config = dict(
    hidden_size=160,
    lr_mult_o=0.775,
    max_grad_norm=1.0,
)
Below are experts of layer 4 (counted from 0) of a mixture-of-experts language model. Rows are named router (the router's row for the expert), down (a neuron's output weights, with its number) and show model dimensions 0-159. Each number is 128 + 32 x the weight over its row's rms, rounded and kept within 0 to 255.
Before each expert's rows: a language model's description of what the expert responds to. This comes from a sample of Wikipedia text that the model never trained on.

# expert 36
What it handles: First letter of wiki section headings after blank lines, like ==Early life, ===Demographics, plus word-initial ex, pro, cons, Commun.
router [131  67 112 137 130 118 110 152 133 143 132  88  79 191 146 151 119 165 110 102 134 157 155 161 115 156 119 129 130 209 137 147 138 145  81 108 161 190 169 203 124  84 128 122  67 110 110 124  79 134 135 131 138  92 148 133 106  98 167 160 111 138  67  41  73 147 124 126 128  49 137 139  87 136  97 102  97 100 145 142 151 146 157  79 137 109 172 148 170 128 111 130  91 134 121 113 113  63 173 156 134 168 121  80 138 145 134 136 193 135 154 180 137 100 137 132 122  98 188 125 131 118 113 200 116 173 160 110 123 137 133 158  97 169 114  68  80 113 108 150 129  43 146 129 110 161 176 141 113  73 187 126 105  89 114  90 116 132 151  87]
down1 [ 90  63  69 193  98 158 133 136 100  78 117 145  98 121 140 122 109 130 127 132 170  99 130 115 126 149 183 123 141 153  99 116 165 100 139 136 127 181 168 147 166 175 146 117  83 125 155 117 113 125 168 149 183  96 146  90 138 129 113 152 159 106 163 133 128 176 125 104 119 129 135 109 137 148 112  94 154 110 128 123  96 136 155 133  93 165  76 149  24 167 123 140 180 113 126 101  99 131 152 180 128 152 141 162  91 137 156 151  78  98  95 116  72 146 114  98 161 149 140 130 130 135 113 146  68 115 168  80 176 111 107 105 158  85 127 172 112 147 161 145 179 217 125 128 199  56 166 111  90 156 183 115 175 168 155 192 128 199 127 122]

# expert 15
What it handles: Final pieces 'o' and 'en' ending foreign names and words (Olmedo, Listeners, Fullerton-Batten), plus name particles de, van, von, da.
router [160  87  83  70 132  96 107 189  92 105 123 120  91 146 100 111 164 142 144 148  84 161 138 196 186 102 114  59 133 136 168 122 112 106 122 101  89 145  73 126  93  70  99 108  70 139 149 125 140 109 131 104 153 118 159 130 141  96 173 126 151 114 148 119  92 211 136 126 183  42 108 110 122 132 128 130 114 112 184 167 166 135 126 106 145  95 117 142 161 153 159 161 124  74 101 145  87  88 145 101 122 143 156 115 133 179 131 104 122 102 188 140 162 107 116 165 137  90 158 109 145 164  77 101 105  91 123 136 147 109 160  51 120 124 126 172 146 138 136 104 105  57 103 104  53 169 189 128 121 119 149 119  79 128  98  61 180 114 107 127]
down0 [162 145 139 121 110 149 186 126 123 160 160 158 159  87 135 124  58 151  98 156 167 119 119 107 101 135  97 132 137 166 132  93  95  94 131 140 109 188 123  54 169 168 132 138 180 130 107 110  93 100 102 100  45 165 149 157  46 129 146 184 108 109 124 189 141 137 122 115 154 102 104 148 172  79 129 152 153 122 123 182 136 165 154  97 128  93 115 140  77  89 116 161 100 138  82 125 120 176 161 162 123 162 133  80 136  81 142 179 181  96 130 104  79 148 174  47  71 120 140  90 101  79 170 112 153 146  84 132  78 116 132 123 128 114 133  84 136 148 159 105 126 119 125 159 146  86  55 134 127 160  78  90 162  87 143 160  91 133 144 124]

# expert 9
What it handles: Word-piece 'st' inside words (Système, asthma, gastropod), plus word-initial met, Kn, elect, ret, and fragments in math or table markup.
router [159 154 173 121 206 164 106 189 107  95 114 139 115 124 169 149 135 168 142 129 135 119 175 108 132 118  76 123 151 116 151 111 133 148 109 138  41  94 142 129 100 105  88 130 170  71 134 116 116 117  82 129 147 154 179  88 148 127 171 146 127 141 104  90  65 134 140 154 108 139  83 125 106 104 114  92 130 152  99 106 176  97 126 104  93 119 153 110 154 166 197 142  91 126 132 157 123 156 209 124 132 171 107  81  57 123 102 157 134 127 116 129 103 125 216 186 119  84 119  77 168 126  48 139 124  96 146  86 170 101 141  96 132 136 137 114 155 136  74 149 121 141 179 110  87 126 187 117 104 174  89  89  74 101 134 154 112 140  70  94]
down7 [ 40 132 145 135 126 102 172 173 148 127 132 122 188 119 176  83 154 143 179 130  44  95 117 139  59  99 135 120 193 125 169 151 162 140 212 152 174  77 129  89 135 174 105 105 153 125 108 159 130 163 102 108 108 110 112 160 130 122 127 105 137 133  82 137 103 145 167 159  86 171  99  78 154 140 116 152  88 143  99  87 115 168 119 119 120  67 146 150 120 157  85 113  82 175 129 137  98  88 140 122 128 129 141 113 102 145 118 125 150 116 149  65  81 155 147  65 171  65 181  88 148 162 100 150 120 176 127 162 116 121 104 105 164 151 120 204 107 136 150 163 127  86  93 142 133 122 165  99 104 138 103 185  78 142 126 129 111 158 125  75]

# expert 13
What it handles: Opening fragments of longer words, such as res, dec, rec, acc, pres, Pr, and the "ec" piece inside especially or pieces.
router [169  99 145 115 160 131 107 149 115 135 128 117 148 119  87 160 162 151 120  49 187 138 188  88 147 122 134 114  94 131 129 147 116 117 125  70 147 148 142 189  77 134  80 119 102 101 125 139 130 143 117 127 201  37 122 129 149 136 145 182 106 189  64 102  68 147  80 122 128  86  93 155  90 132  93  73 123 152 119 159 193 135 176 185 146 142 171 177 163 138 167 124 106 139  78 162 107  94 118 152 204 159 114 136 110 175 130 144 131 158 170 140 142 136 123 165  98 109 144 118 126 163 137 101 163 172 130 168 166 160 121  97  83 161 137 160  62 102 109 171 120 103  91 107 135 153  95 127  88 147  59 130 148  96 151 118  79 109 140 133]
down1 [106 194 102 128 147 204 123 130 110 160  99  96 123  53 179  92 126  68 131 125 154 155 182 146 146  93 171 152 152 168  42  85 167 151 107 152 119 210  90 160 154  70  99 109 163 157 133  95  95 110 147 148 120 102 119 114 112 133  88 133 125 107 167 130 191 160 124 117 139 146 155  89 183 108 192 195 140 127 124 138 110 116 148 137  85 142 160 101 102 192 148 112  79 138 122 124 115 191 150  68 135 184  79 132 166 150 136 188 151 147 154 124 114  99 163 148 122  88 107  89 142 120 137 109 116  99  73 125 166 108 113 120 179 121 114 103 168  79 124 141 134  66 136 121 128 150 113 151 136 137  64 110 119  82 125 127 102 109 120 108]